Weights of a small mixture-of-experts language model, trained from scratch on English Wikipedia.
Size: vocabulary 8192, 67.8M parameters.
Experts: 12 experts in each of 10 layers, 288 ReGLU neurons an expert, a softmax router, a shared expert of 256 neurons.
Below are experts of layer 8 (counted from 0) of a mixture-of-experts language model. Rows are named router (the router's row for the expert), gate (a neuron's input weights, with its number), up (a neuron's input weights, with its number), down (a neuron's output weights, with its number) and show model dimensions 0-223. Each number is 200 + 30 x the weight over its row's rms, rounded and kept within 0 to 999.
Before each expert's rows: a language model's description of what the expert responds to; "mostly gets" lists some tokens that are sent to it at least half of the time. This comes from a sample of Wikipedia text that the model never trained on.

# expert 2
What it handles: Place and surname endings. Final pieces of place names and foreign surnames, such as York, Carolina, -ville, -ford, -ón, often in sports lists and club names.
mostly gets: " York", "ville", "ford", "wood", " Carolina", " Chicago"
router,174,138,190,178,303,212,189,179,231,212,184,210,196,196,225,190,183,186,181,181,247,225,225,217,196,177,224,230,163,175,234,168,165,212,188,245,186,152,197,173,190,203,215,167,191,181,144,205,242,192,187,262,184,177,225,165,255,220,247,173,213,210,167,236,235,217,219,208,211,214,185,203,207,185,186,122,200,157,190,166,225,138,215,170,226,181,201,179,222,245,213,234,170,184,234,261,294,222,203,216,171,219,185,132,148,206,178,180,235,267,168,183,206,168,225,208,241,177,191,191,120,196,308,220,223,163,233,226,208,161,213,190,236,171,257,191,218,228,207,162,261,186,222,206,154,146,189,197,208,190,217,157,194,200,226,202,193,229,253,251,190,212,183,172,208,210,195,237,188,187,191,253,218,210,272,216,209,212,172,156,213,169,227,160,219,187,219,165,198,175,199,218,182,233,225,167,217,172,201,192,206,168,267,202,160,203,180,231,221,180,219,207,201,227,174,182,219,181,180,225,223,174,178,219
gate1,134,214,147,227,213,218,183,157,184,267,251,194,199,222,209,191,161,197,222,180,242,235,181,230,237,201,199,214,154,165,229,222,202,169,251,193,206,187,233,257,211,193,219,213,155,230,205,223,229,157,231,210,237,153,206,187,206,259,220,170,131,194,168,191,218,194,216,213,198,172,187,254,221,173,152,161,233,184,190,182,236,146,214,194,198,141,212,218,200,175,190,188,175,255,184,236,167,199,210,218,217,142,185,253,151,189,224,220,176,164,176,228,209,130,174,146,177,219,194,179,179,226,241,208,224,214,174,186,170,230,179,210,187,146,191,188,263,237,205,219,179,197,224,180,158,202,217,214,286,189,203,216,166,204,201,173,222,175,212,230,172,257,194,166,207,143,152,182,208,202,208,217,206,234,181,223,153,207,212,255,145,281,172,245,197,166,219,274,228,146,173,236,203,179,228,209,223,189,203,202,251,219,207,183,172,217,217,194,202,169,174,190,211,218,149,194,221,171,233,248,171,224,234,176
up1,200,226,207,155,204,149,249,213,245,175,228,203,201,216,161,128,194,187,164,193,216,170,201,136,211,165,144,245,174,224,194,217,163,183,229,179,210,152,273,143,235,225,218,226,146,205,116,201,220,145,177,169,152,247,218,176,225,200,176,235,216,218,212,193,239,247,222,209,243,159,189,225,143,224,178,180,160,179,231,205,254,230,222,241,218,209,300,173,245,243,159,202,216,215,163,205,248,255,220,218,266,150,142,179,220,183,225,180,193,191,159,164,202,231,248,216,183,189,199,208,192,208,222,204,211,183,210,232,242,245,202,192,213,218,199,166,225,229,196,207,191,212,245,210,237,149,228,220,202,226,185,227,172,159,206,179,215,211,193,206,189,223,177,211,224,238,207,158,138,301,216,216,190,250,165,192,233,194,193,178,209,218,174,245,229,229,167,195,265,191,188,178,191,213,227,208,193,187,205,153,181,211,163,210,181,225,166,205,198,245,190,213,191,183,233,214,186,231,226,194,159,192,212,216
down1,189,193,189,202,198,227,177,261,215,176,157,172,189,233,254,193,237,260,190,184,191,205,220,178,193,167,240,172,210,162,138,196,202,139,200,148,201,232,191,229,213,159,182,199,182,250,232,177,186,221,169,189,206,166,221,192,197,160,148,237,213,219,216,159,189,199,233,228,174,171,184,205,237,203,143,176,200,213,239,215,137,227,212,174,212,261,172,150,172,142,206,177,234,250,217,244,206,235,229,217,207,200,198,189,174,240,213,199,191,183,240,218,234,245,211,226,203,142,236,179,168,218,156,167,199,205,226,175,173,186,209,197,184,217,184,229,249,239,161,175,179,184,234,217,237,184,250,195,198,217,195,192,192,162,189,198,202,195,244,101,171,270,232,264,156,173,196,156,272,246,225,176,214,187,220,192,231,203,217,122,134,212,200,227,191,168,232,199,218,210,209,134,186,233,258,188,218,235,219,197,229,254,189,264,222,235,181,166,194,202,218,169,175,209,198,145,186,191,171,166,177,212,247,196
gate2,193,147,235,206,192,221,258,182,290,188,206,204,236,192,198,147,232,163,214,227,198,185,185,235,232,212,198,237,179,201,216,209,189,233,208,143,163,189,170,231,206,223,239,175,226,186,170,211,230,202,220,194,214,215,147,195,197,155,144,171,234,183,132,197,205,215,192,253,208,207,193,204,223,214,175,226,241,163,201,196,194,233,196,182,180,155,166,160,208,213,231,161,218,210,228,228,225,245,281,193,158,175,120,205,210,229,178,212,195,174,212,193,205,189,207,156,218,162,206,218,221,207,250,200,206,219,142,227,157,247,214,111,239,220,154,222,204,237,276,206,191,253,197,179,174,220,149,178,227,168,213,225,229,213,231,209,182,258,214,241,176,202,168,191,219,182,208,211,171,132,196,224,244,246,184,256,199,184,171,226,218,168,172,223,161,180,167,227,215,156,224,201,130,169,147,242,201,181,193,219,219,241,187,181,228,208,247,248,204,150,192,177,224,223,172,204,210,247,197,176,220,190,201,208
up2,173,151,198,195,193,231,181,252,218,187,260,272,257,188,257,188,189,179,194,173,176,203,125,218,185,253,205,188,213,215,172,183,204,218,253,206,165,269,225,202,175,237,142,209,171,208,201,194,241,178,218,185,185,187,237,215,128,228,193,259,220,221,250,184,135,223,236,136,249,220,216,193,202,146,185,172,213,202,147,173,185,178,195,193,162,158,204,185,196,178,227,166,184,133,210,115,228,187,216,237,217,179,275,192,205,233,186,221,212,199,176,244,212,174,207,256,235,200,217,196,214,185,187,262,215,223,144,170,229,207,227,152,174,213,180,156,238,226,189,178,205,200,180,198,222,190,258,164,223,163,223,218,195,196,195,200,166,257,223,177,238,215,203,217,240,226,194,147,200,200,242,186,269,181,182,242,225,195,213,193,219,280,179,184,172,219,227,219,227,179,191,176,287,181,193,180,198,152,237,231,154,209,233,194,188,206,214,244,257,204,227,189,221,205,168,218,195,214,191,185,156,164,175,205
down2,189,202,215,180,167,201,195,160,122,264,146,256,217,240,207,197,223,193,196,196,225,235,193,235,209,156,183,166,218,196,215,201,254,213,149,193,241,200,195,175,249,180,183,216,161,157,211,172,211,238,201,209,153,189,202,176,227,226,209,153,178,179,222,215,180,212,202,204,210,275,188,208,180,195,193,245,139,148,206,192,200,204,239,201,243,226,202,209,245,237,173,215,181,178,202,194,201,192,183,203,225,211,184,243,216,176,258,219,202,154,211,195,178,180,245,167,237,218,183,173,180,225,210,174,195,237,245,158,215,203,227,301,192,181,199,280,173,157,198,162,156,224,210,143,202,193,184,213,218,195,229,199,214,173,169,216,192,154,234,250,174,225,213,163,197,212,168,195,215,162,189,159,153,187,171,173,162,208,233,220,205,177,203,175,231,161,169,170,196,187,232,242,220,181,187,205,170,242,131,275,175,252,178,247,229,194,172,163,202,250,167,197,182,194,202,187,165,196,210,207,185,234,225,196
gate3,211,202,194,216,201,197,201,152,230,213,226,205,211,182,209,191,187,214,223,192,160,229,251,199,246,230,167,195,191,175,190,195,202,175,192,264,180,184,163,166,194,209,237,215,181,204,212,216,180,233,210,180,196,217,194,221,185,237,216,194,269,186,174,214,173,156,218,195,235,158,222,129,206,230,195,282,161,179,179,203,232,204,185,155,222,152,208,178,187,239,225,205,168,213,243,225,262,240,238,230,247,214,235,179,197,226,201,222,171,190,161,233,220,170,164,189,181,212,182,178,191,197,194,182,146,227,210,200,170,195,248,171,208,192,209,156,200,187,200,148,215,198,210,238,261,179,210,327,228,217,162,197,140,153,204,234,215,180,181,205,228,186,213,201,242,201,170,137,244,184,277,243,228,166,209,153,207,163,216,183,178,168,192,136,177,162,198,174,270,234,191,198,212,246,173,196,186,189,214,177,225,223,156,150,232,280,154,151,204,196,188,218,185,215,266,224,153,160,212,227,183,178,178,197
up3,258,187,257,243,147,166,203,204,214,183,215,233,163,200,207,158,217,190,216,186,215,156,217,150,158,153,201,235,166,208,173,213,206,167,194,162,137,191,185,184,209,177,223,192,241,214,196,197,204,173,230,204,209,212,230,170,151,202,207,205,164,174,189,186,229,171,258,197,196,159,186,185,182,183,173,240,189,173,196,189,199,241,232,175,211,187,193,178,161,201,151,108,234,195,208,197,233,239,199,179,184,195,190,253,173,249,208,180,158,242,149,151,220,205,248,151,277,148,192,176,210,184,173,200,267,151,219,207,169,196,190,214,190,218,130,225,222,208,226,208,162,248,203,206,202,236,189,176,188,230,183,169,189,206,227,248,192,220,200,177,213,137,253,178,230,226,200,193,240,217,193,235,149,218,211,277,209,222,147,185,197,200,206,157,232,203,212,214,158,234,229,207,193,202,184,205,190,201,210,154,181,189,181,166,171,242,214,195,232,245,195,195,186,184,213,271,185,191,211,262,174,199,147,246
down3,183,252,229,256,179,234,144,241,163,168,233,169,209,147,241,210,180,160,196,168,185,180,283,213,198,196,172,184,192,241,152,140,166,152,172,170,178,201,215,256,188,219,239,202,158,261,171,214,219,175,204,225,237,230,200,182,174,221,209,224,191,225,165,171,142,192,185,186,250,207,233,191,159,215,190,191,168,237,256,183,241,198,157,201,195,240,199,177,204,216,256,195,197,201,151,193,228,204,187,194,151,206,226,168,201,197,216,207,141,199,188,263,231,208,237,225,155,207,141,189,249,158,200,166,210,179,167,167,223,154,223,198,235,197,173,233,184,171,185,262,203,232,222,223,227,197,198,246,243,220,167,131,165,183,145,227,242,184,234,223,179,202,172,206,210,184,207,167,229,136,169,166,189,222,207,248,194,185,187,239,198,198,185,199,239,176,193,168,178,189,212,239,244,177,219,270,163,173,203,195,171,165,192,163,205,216,200,157,226,195,148,195,205,182,189,199,225,199,250,213,194,241,199,200
gate4,211,216,237,169,209,171,171,224,188,247,186,159,179,229,168,186,134,207,175,183,209,224,248,255,178,200,169,191,150,197,154,126,246,187,186,177,242,174,207,238,208,216,179,197,206,172,192,230,149,221,223,203,189,148,175,200,150,219,241,207,246,208,226,210,176,163,181,234,169,182,177,270,177,227,200,175,221,200,194,135,209,139,181,195,215,171,204,219,244,208,210,185,194,206,216,232,192,176,210,225,246,172,162,193,191,200,196,196,246,197,194,223,218,194,299,217,234,211,235,174,181,190,214,231,195,182,156,198,182,178,253,197,258,197,195,181,204,207,177,213,158,194,226,208,142,165,186,196,154,186,118,138,205,166,166,185,266,179,204,171,191,204,239,189,227,222,181,256,138,185,164,187,237,182,174,225,168,217,220,189,198,235,172,199,239,251,239,197,215,237,166,184,154,188,188,164,187,211,194,211,195,204,183,233,192,219,212,200,171,195,274,232,176,152,210,190,193,235,222,270,178,153,180,251
up4,207,171,235,209,156,204,171,276,176,219,231,227,206,220,185,227,252,177,255,210,214,195,185,208,181,204,154,143,180,209,151,175,227,243,200,189,174,221,210,149,207,179,193,205,166,171,164,182,192,173,199,164,244,247,166,160,209,191,230,197,129,176,225,241,269,204,211,185,187,243,237,272,197,225,167,210,162,237,178,209,177,208,248,192,182,213,205,242,182,212,178,178,224,192,176,178,213,168,192,213,184,178,206,191,192,217,194,181,185,212,195,240,185,184,198,168,134,224,144,198,186,211,179,187,266,221,206,285,217,233,188,154,188,233,197,184,117,180,166,223,228,221,213,201,213,228,189,213,179,238,226,206,199,161,235,218,203,242,191,169,163,217,227,194,203,173,179,168,194,201,165,166,158,192,167,185,202,226,203,162,182,197,190,192,196,154,201,240,165,209,197,151,260,107,193,205,202,134,161,258,191,200,226,217,184,174,195,286,201,198,214,216,211,177,167,216,142,225,223,220,121,197,252,221
down4,204,201,196,242,206,218,139,246,242,214,213,185,199,215,173,210,180,245,187,194,158,214,177,216,220,256,207,221,201,242,153,227,229,212,144,153,299,233,180,168,236,174,206,181,200,160,212,244,227,240,214,123,250,200,163,209,210,215,169,181,186,242,256,215,185,228,229,208,233,198,222,157,223,235,161,135,249,252,219,178,243,190,206,213,199,252,192,205,171,226,242,219,225,204,145,214,235,215,224,208,228,199,208,191,181,216,179,240,159,177,148,198,296,244,192,248,154,177,186,182,235,177,181,195,142,194,267,225,213,199,205,229,197,142,203,219,200,195,185,219,162,163,243,212,206,180,175,200,191,195,181,174,241,167,195,224,229,199,169,212,181,213,259,186,201,229,157,180,179,233,188,248,203,191,180,186,188,216,172,216,222,182,201,192,182,202,233,224,219,190,186,170,215,193,161,256,194,200,190,190,233,201,164,225,177,187,251,201,214,247,228,197,232,172,156,182,212,223,181,179,146,188,185,190
gate5,206,199,214,185,207,211,184,205,271,208,163,173,170,160,192,212,198,131,205,221,234,210,220,197,171,209,187,208,207,222,192,245,194,167,164,204,195,147,202,204,194,188,245,236,200,161,187,235,225,146,197,191,211,223,213,223,212,208,205,200,220,233,158,205,172,153,240,225,155,197,222,178,231,197,178,187,221,137,172,181,206,177,231,207,137,133,240,181,168,146,202,213,194,220,165,239,222,221,244,184,191,168,235,163,205,226,164,232,183,174,282,196,180,239,212,224,171,203,179,212,204,165,193,140,198,192,225,216,241,179,254,121,200,223,169,202,198,248,210,179,187,225,191,218,188,254,235,162,191,198,257,170,175,217,265,218,206,171,193,203,238,264,187,241,213,155,163,158,172,202,178,235,215,238,232,249,209,203,245,258,184,193,238,242,164,210,190,206,218,201,213,178,247,145,241,186,226,172,206,229,155,186,238,191,212,155,177,219,241,183,190,234,230,246,222,174,219,210,201,183,224,197,213,246
up5,182,221,245,193,145,196,185,245,180,204,235,187,221,160,164,180,138,184,189,188,156,231,221,260,185,208,198,221,261,239,172,221,210,177,151,259,204,249,129,202,204,194,227,173,221,197,179,219,202,201,186,201,184,223,219,194,193,245,200,250,211,254,202,225,176,165,180,191,157,244,183,193,213,221,199,235,173,161,134,198,161,226,217,212,254,200,214,211,160,224,203,265,179,207,136,186,181,208,245,196,161,186,237,224,161,226,196,215,232,194,165,282,177,218,237,165,185,213,214,184,209,241,165,197,242,249,246,219,223,218,149,199,194,269,259,210,217,162,179,207,190,227,140,270,171,255,255,236,210,225,208,206,178,225,153,220,220,202,156,187,215,225,225,165,190,200,159,214,213,182,118,174,246,204,173,232,200,234,194,193,233,209,190,256,169,227,188,191,162,253,210,200,196,197,151,206,240,213,174,201,190,172,217,192,178,135,158,201,222,182,177,216,186,189,189,149,205,170,245,273,229,227,218,201
down5,236,212,221,230,132,195,182,218,224,197,187,190,133,221,259,254,210,218,149,241,197,172,198,206,224,196,155,234,212,262,204,200,228,222,173,207,237,214,228,201,245,229,215,220,234,207,223,175,171,207,208,199,228,213,197,272,229,207,193,194,243,182,239,287,199,219,214,186,211,188,222,191,147,171,186,233,177,244,193,238,158,131,192,225,223,185,166,188,224,184,190,272,252,214,174,174,224,183,223,222,178,187,204,225,174,222,235,234,163,161,202,145,230,162,129,170,126,277,221,201,185,182,193,124,182,169,211,198,207,180,214,225,191,212,221,185,148,150,183,172,210,206,174,222,194,222,163,210,211,220,219,226,168,157,193,233,207,157,231,154,231,224,243,204,191,179,199,217,219,193,194,215,182,203,174,195,215,213,183,166,222,190,166,212,218,226,218,229,159,225,235,176,204,223,217,113,184,203,209,279,184,220,224,162,187,191,207,229,162,241,264,189,161,256,148,235,165,185,158,216,183,160,223,224
gate6,173,213,197,255,172,255,188,187,176,233,174,196,222,183,223,154,191,219,168,257,214,238,254,218,219,175,148,198,235,190,197,145,198,207,221,252,147,179,228,167,195,213,194,206,204,203,178,154,195,220,226,137,210,232,222,229,190,221,225,183,165,176,204,239,195,169,200,185,210,169,182,204,182,189,233,261,215,181,130,155,175,144,221,196,269,204,199,205,208,243,185,184,208,168,208,179,170,190,171,200,179,194,223,250,139,177,188,163,223,251,152,235,187,206,233,169,207,247,177,212,208,197,221,216,182,183,181,233,159,198,231,193,238,218,236,212,195,232,249,194,200,220,212,239,240,223,221,222,281,192,239,171,162,209,209,175,203,158,174,193,212,250,175,177,211,222,226,181,202,187,173,173,208,195,192,194,186,174,220,216,256,175,152,188,223,159,191,206,185,215,207,147,246,205,205,214,184,213,202,231,189,157,186,204,182,201,159,197,178,173,173,139,150,208,152,211,166,211,236,232,186,264,202,196
up6,172,279,185,214,232,228,177,146,174,150,239,160,212,206,179,114,212,192,170,206,205,214,234,205,160,187,188,191,130,142,196,160,165,163,211,184,266,158,203,178,192,183,234,205,244,181,178,176,235,191,197,202,164,203,171,216,162,202,146,204,124,245,212,203,202,221,160,196,173,189,158,164,123,213,266,149,211,173,215,146,222,158,201,223,243,151,221,237,184,210,182,209,163,211,189,185,191,220,190,198,118,210,189,225,177,219,222,179,190,161,193,208,188,226,210,207,215,207,183,253,222,218,244,187,195,250,183,205,186,256,221,173,219,126,203,215,187,194,171,198,166,169,222,185,165,173,212,150,277,161,248,166,210,190,234,172,230,214,209,213,193,203,258,214,221,191,134,197,248,247,181,206,195,202,190,206,179,218,225,211,219,175,134,182,234,164,206,197,233,189,223,199,188,203,183,227,237,230,195,158,224,211,230,217,218,174,174,212,112,209,175,213,238,170,210,186,177,200,272,227,188,248,194,195
down6,166,163,176,224,215,210,234,167,204,228,225,204,211,216,182,212,231,175,186,212,195,201,235,182,117,152,184,237,201,240,256,176,191,212,200,198,233,198,207,170,221,206,206,236,203,178,244,164,209,208,200,206,179,219,167,174,223,186,172,230,212,187,229,253,243,248,218,216,173,284,191,224,247,201,145,179,166,223,209,210,198,221,256,184,177,202,222,163,151,196,136,208,213,209,172,175,231,206,194,164,215,184,204,203,208,207,191,165,224,188,229,244,213,151,201,215,207,247,265,168,169,197,228,216,230,181,193,217,220,177,167,210,164,200,141,156,178,158,205,200,181,195,190,209,188,210,201,209,205,171,170,191,236,184,168,146,203,220,214,157,233,185,138,271,197,238,211,167,198,206,187,224,177,201,236,220,179,183,254,183,192,181,165,195,237,162,183,152,175,218,229,223,201,194,147,204,154,218,179,214,157,173,242,198,218,190,223,165,209,172,216,207,194,199,243,184,229,216,157,188,258,178,216,300
gate7,217,204,170,161,157,188,212,184,252,239,180,170,280,178,201,203,247,208,222,250,169,224,186,211,152,164,179,210,157,250,152,226,225,168,208,204,205,168,201,236,208,232,229,210,191,194,210,288,214,160,263,148,207,206,171,269,210,197,231,215,184,215,216,209,198,221,192,199,173,198,159,175,172,213,200,179,190,227,226,182,192,214,204,209,208,182,189,184,235,181,243,206,191,238,163,169,220,243,173,153,190,234,175,205,164,189,238,232,253,208,189,172,223,193,178,231,222,218,253,235,222,192,212,191,203,197,152,190,263,213,163,175,225,199,224,247,140,198,178,196,130,237,195,210,196,188,206,186,198,183,159,199,240,187,219,194,206,217,145,174,208,180,154,206,164,225,207,189,231,194,197,241,186,158,245,173,157,160,223,165,197,182,227,220,207,204,187,152,189,193,164,199,188,225,256,245,238,223,191,210,164,232,167,200,219,124,175,216,200,172,135,175,200,225,227,201,195,215,223,242,264,208,191,213
up7,225,148,189,216,231,205,201,194,220,232,210,209,210,226,157,195,207,208,215,226,179,178,175,194,193,223,172,193,164,109,259,261,236,230,169,144,196,166,206,253,222,232,203,170,156,221,224,239,176,127,181,201,191,260,200,258,250,207,199,219,250,204,239,240,249,248,247,182,235,206,208,210,190,184,211,161,229,190,147,195,203,182,166,176,205,182,212,168,183,210,233,222,202,154,263,226,272,190,213,172,188,208,248,182,211,193,163,164,259,152,202,169,198,247,217,189,229,229,217,218,180,198,195,205,185,226,113,253,238,197,218,239,152,222,222,131,198,192,214,272,193,182,226,198,174,168,214,184,202,225,177,234,227,216,199,168,203,222,231,208,203,206,226,165,216,200,188,210,216,210,222,211,191,144,171,204,207,180,250,200,235,127,191,203,176,233,218,256,206,166,188,168,126,188,223,193,187,159,209,237,214,271,240,217,251,219,202,185,159,164,188,200,251,197,205,212,240,177,215,220,234,209,184,194
down7,187,220,156,230,202,193,161,250,213,222,241,242,201,175,192,212,198,179,190,202,244,177,183,211,220,192,217,210,205,174,222,255,213,179,208,155,139,158,218,214,245,201,218,198,197,235,186,205,199,201,232,257,215,201,194,200,191,215,228,219,227,190,175,197,189,182,187,223,193,208,217,202,205,212,185,253,182,211,196,227,187,200,172,234,200,197,227,186,207,217,131,177,225,185,208,193,244,211,223,211,157,189,176,210,197,242,162,230,234,199,203,226,228,253,193,174,175,221,220,215,196,228,233,202,212,176,149,204,199,161,191,180,180,198,199,147,203,234,197,218,196,165,201,131,178,230,185,190,174,202,197,171,273,205,230,220,167,201,160,165,237,246,225,186,219,231,200,204,184,143,228,233,214,222,194,243,188,154,287,211,204,180,228,187,184,209,173,241,185,197,160,152,166,188,208,220,187,230,153,206,207,200,189,214,178,188,213,196,152,173,222,199,238,227,227,171,168,156,200,189,196,130,190,148
gate8,186,182,180,208,207,202,163,219,225,199,165,218,216,233,168,227,182,206,211,127,214,211,191,173,233,194,215,191,201,216,242,171,226,194,207,200,216,186,137,155,200,156,199,182,110,148,202,221,210,152,207,211,247,207,191,223,148,233,173,172,177,227,174,174,119,213,192,195,282,162,189,252,128,189,225,203,196,202,185,172,222,207,200,190,177,208,267,209,207,180,206,202,201,223,183,173,198,199,197,234,220,219,203,201,173,139,204,205,145,179,212,211,271,172,135,251,205,198,148,184,174,231,165,249,223,250,221,187,252,189,225,183,219,215,194,239,189,169,170,184,234,182,205,221,187,197,172,177,248,226,216,247,232,188,158,237,250,211,195,289,269,186,215,186,183,156,191,246,191,266,224,185,227,173,218,236,178,233,226,209,191,205,194,229,155,153,198,191,180,223,230,219,262,225,221,222,208,196,188,167,230,247,167,210,233,176,221,186,213,190,203,225,136,226,221,187,149,192,217,253,143,179,232,203
up8,163,223,233,208,195,203,136,189,183,200,222,172,221,196,254,182,195,186,188,224,217,163,137,210,197,250,158,146,182,192,189,203,197,197,224,226,208,196,190,222,236,221,189,194,204,208,178,201,168,180,245,189,229,200,225,266,168,234,254,173,203,183,198,160,202,212,192,184,185,201,160,229,214,183,152,206,179,178,138,171,173,194,192,174,196,223,232,156,152,163,166,224,169,236,165,200,210,197,227,209,182,206,153,171,213,191,202,229,183,226,218,195,207,159,173,240,221,171,191,117,140,158,226,162,190,156,214,230,237,223,178,183,161,245,242,149,235,200,205,178,258,211,237,186,211,263,206,155,201,193,217,233,235,193,192,224,199,194,154,216,236,156,199,229,202,190,182,175,228,210,219,208,215,183,246,198,232,196,186,196,184,219,185,178,229,177,222,196,180,207,189,224,183,174,210,259,232,178,157,201,189,170,183,208,203,206,232,210,185,203,187,176,155,189,161,203,196,227,193,246,215,228,216,227
down8,166,204,151,182,187,263,158,162,205,163,229,184,220,218,223,204,215,166,243,189,235,194,223,191,180,148,210,190,183,174,215,227,215,154,193,167,210,159,193,108,176,155,203,240,164,214,166,187,201,229,196,255,250,201,241,203,153,190,192,189,209,232,229,157,166,193,202,232,195,139,237,191,142,219,126,207,211,202,159,244,235,164,203,142,156,125,208,199,232,230,177,225,243,238,202,151,232,167,182,139,212,216,197,239,183,178,199,155,236,239,172,165,261,210,198,264,267,216,216,207,201,227,195,231,221,219,177,203,201,179,174,147,190,220,179,178,199,145,195,188,202,181,199,154,229,183,168,189,183,198,191,207,194,215,235,202,224,233,207,247,205,155,201,178,256,246,254,193,194,208,231,259,243,214,222,207,133,214,145,166,235,222,263,181,185,249,163,233,204,202,143,228,181,200,172,216,199,271,229,203,154,230,199,264,199,209,191,200,203,194,186,209,199,175,203,182,213,233,189,212,230,177,179,245
gate9,153,235,272,204,169,237,176,196,157,207,210,175,224,201,228,185,183,219,204,194,235,239,193,205,209,213,194,217,153,208,208,189,227,202,177,194,228,244,217,199,132,174,155,185,195,196,192,222,187,194,156,211,237,241,188,185,228,177,213,181,227,192,191,242,242,183,197,191,183,166,250,224,165,175,231,223,149,283,193,159,201,178,193,179,243,204,184,166,235,292,212,210,249,196,158,221,266,234,153,190,192,217,187,230,180,237,160,193,176,207,178,189,178,206,242,241,224,184,244,174,211,184,224,164,227,187,210,193,183,209,237,157,171,147,207,174,212,186,185,170,197,214,197,211,192,168,146,204,147,182,193,185,194,191,198,207,183,188,218,214,190,236,185,202,221,162,189,194,184,279,193,239,216,183,207,186,216,176,196,231,204,201,188,162,186,220,217,166,220,188,141,236,189,220,232,167,129,236,218,213,202,216,181,227,193,175,208,197,209,150,230,201,137,143,182,208,202,208,169,178,182,206,193,169
up9,252,285,207,218,227,187,202,195,221,172,217,154,184,234,233,252,195,208,151,212,224,180,230,211,185,161,187,217,170,198,166,234,243,209,225,219,189,163,201,153,227,250,227,226,220,265,214,232,171,190,170,210,198,245,222,197,200,209,206,211,181,212,244,217,169,178,160,207,165,214,173,242,218,186,150,185,107,176,250,162,134,158,189,134,215,246,195,133,169,236,227,229,228,157,223,168,224,221,207,232,171,190,208,188,198,240,181,174,164,170,185,255,255,225,182,250,275,199,267,207,184,215,191,141,216,175,233,126,215,225,149,194,160,219,196,185,212,197,202,196,225,214,173,205,233,173,136,135,241,157,208,212,183,227,200,186,229,192,218,166,169,168,222,232,190,194,230,193,166,209,197,227,131,217,204,253,168,216,207,193,228,174,203,161,238,208,186,266,228,182,176,191,204,152,146,152,199,206,164,211,253,156,196,190,173,182,215,205,173,187,211,150,171,196,199,164,158,201,143,188,244,169,212,208
down9,257,236,208,201,202,232,225,208,208,196,214,147,249,203,216,177,206,212,150,228,217,145,209,174,246,208,179,160,195,195,154,211,207,220,226,242,235,160,234,199,223,265,216,236,151,148,160,202,196,188,198,193,218,241,207,264,256,152,224,164,217,192,216,122,200,187,215,189,159,205,215,268,229,170,232,231,209,201,261,201,132,243,187,209,133,199,220,193,190,206,248,240,216,176,183,175,228,245,182,152,270,156,183,188,219,210,224,240,229,188,167,143,185,232,156,198,230,203,192,170,184,167,213,175,200,195,240,190,202,237,202,235,209,223,252,258,227,214,229,196,194,207,245,200,219,188,192,153,222,233,196,129,194,211,178,179,194,192,188,180,184,223,184,222,177,248,201,188,207,245,197,235,216,231,189,227,139,187,179,190,202,202,185,244,230,187,199,203,163,161,199,140,162,156,212,182,188,233,167,195,244,198,217,180,192,219,210,199,170,217,179,202,188,177,152,202,181,193,208,180,199,227,197,176
gate10,207,189,239,251,171,214,181,192,177,188,230,232,233,205,187,211,197,196,205,188,216,244,208,242,176,164,209,226,222,248,282,205,189,211,166,195,142,190,215,188,112,173,249,215,175,153,185,206,226,187,192,246,239,247,208,224,214,164,169,159,182,237,133,194,192,223,246,266,174,219,192,200,180,193,269,198,201,205,258,177,162,225,224,138,201,206,206,156,200,165,182,203,215,189,170,225,264,202,174,169,243,198,178,222,147,205,202,243,175,221,229,199,175,200,167,249,184,185,218,247,166,195,210,204,239,216,159,225,170,192,226,141,154,198,202,145,224,190,230,248,189,162,271,226,225,210,218,170,220,188,180,213,203,216,189,208,205,201,201,142,219,230,278,177,225,128,205,186,246,257,189,176,198,209,193,181,216,223,237,135,159,181,174,204,201,155,211,216,144,197,196,186,160,197,150,177,264,197,241,195,190,190,202,212,211,259,162,237,222,197,188,188,217,237,214,202,237,208,223,168,198,202,232,203
up10,215,192,201,211,233,180,218,215,176,162,206,197,194,163,173,191,195,186,149,196,273,237,245,187,172,213,158,173,241,161,155,186,201,222,185,180,178,200,256,168,171,194,198,205,221,196,244,147,235,153,171,210,185,238,197,207,181,186,178,200,220,207,187,220,183,229,234,185,221,203,228,190,224,174,250,157,215,237,173,189,224,184,187,114,239,215,152,215,181,202,175,213,173,175,206,136,230,222,164,256,214,276,184,225,200,223,212,193,178,199,179,204,200,183,187,213,253,176,246,213,227,210,252,134,178,150,206,105,219,196,222,223,196,197,186,201,211,234,152,232,198,246,210,208,241,179,209,255,250,201,189,185,189,230,210,205,174,263,191,164,187,228,239,195,251,219,137,140,147,240,159,246,243,210,175,173,150,213,206,204,192,183,225,170,175,179,222,183,224,228,191,181,165,187,203,246,270,101,191,256,230,231,200,173,191,192,225,143,206,193,196,218,159,200,204,180,196,196,186,215,160,220,219,276
down10,246,123,192,169,202,189,198,187,230,218,180,192,207,194,188,221,200,249,159,182,211,146,236,203,236,171,203,197,235,209,210,196,199,178,169,179,232,186,206,256,208,219,166,186,254,162,235,204,237,250,225,193,163,169,200,173,191,252,206,191,202,176,146,224,216,195,210,222,188,197,194,187,234,265,287,187,192,210,197,158,182,234,214,122,241,167,168,192,209,208,172,159,206,183,200,187,207,152,138,193,204,131,264,194,188,167,197,185,203,195,217,146,193,153,200,166,162,196,175,220,226,219,181,210,254,202,169,221,179,229,195,234,203,240,190,137,266,237,166,207,168,209,209,195,192,173,216,115,235,186,188,257,206,214,209,217,176,231,226,160,154,201,232,193,203,217,198,225,174,190,185,160,210,258,244,226,202,239,233,280,192,220,237,181,228,201,169,243,177,152,207,215,194,186,245,216,165,205,238,167,169,216,200,163,173,206,155,183,202,229,183,227,170,188,198,163,211,200,212,222,207,187,258,230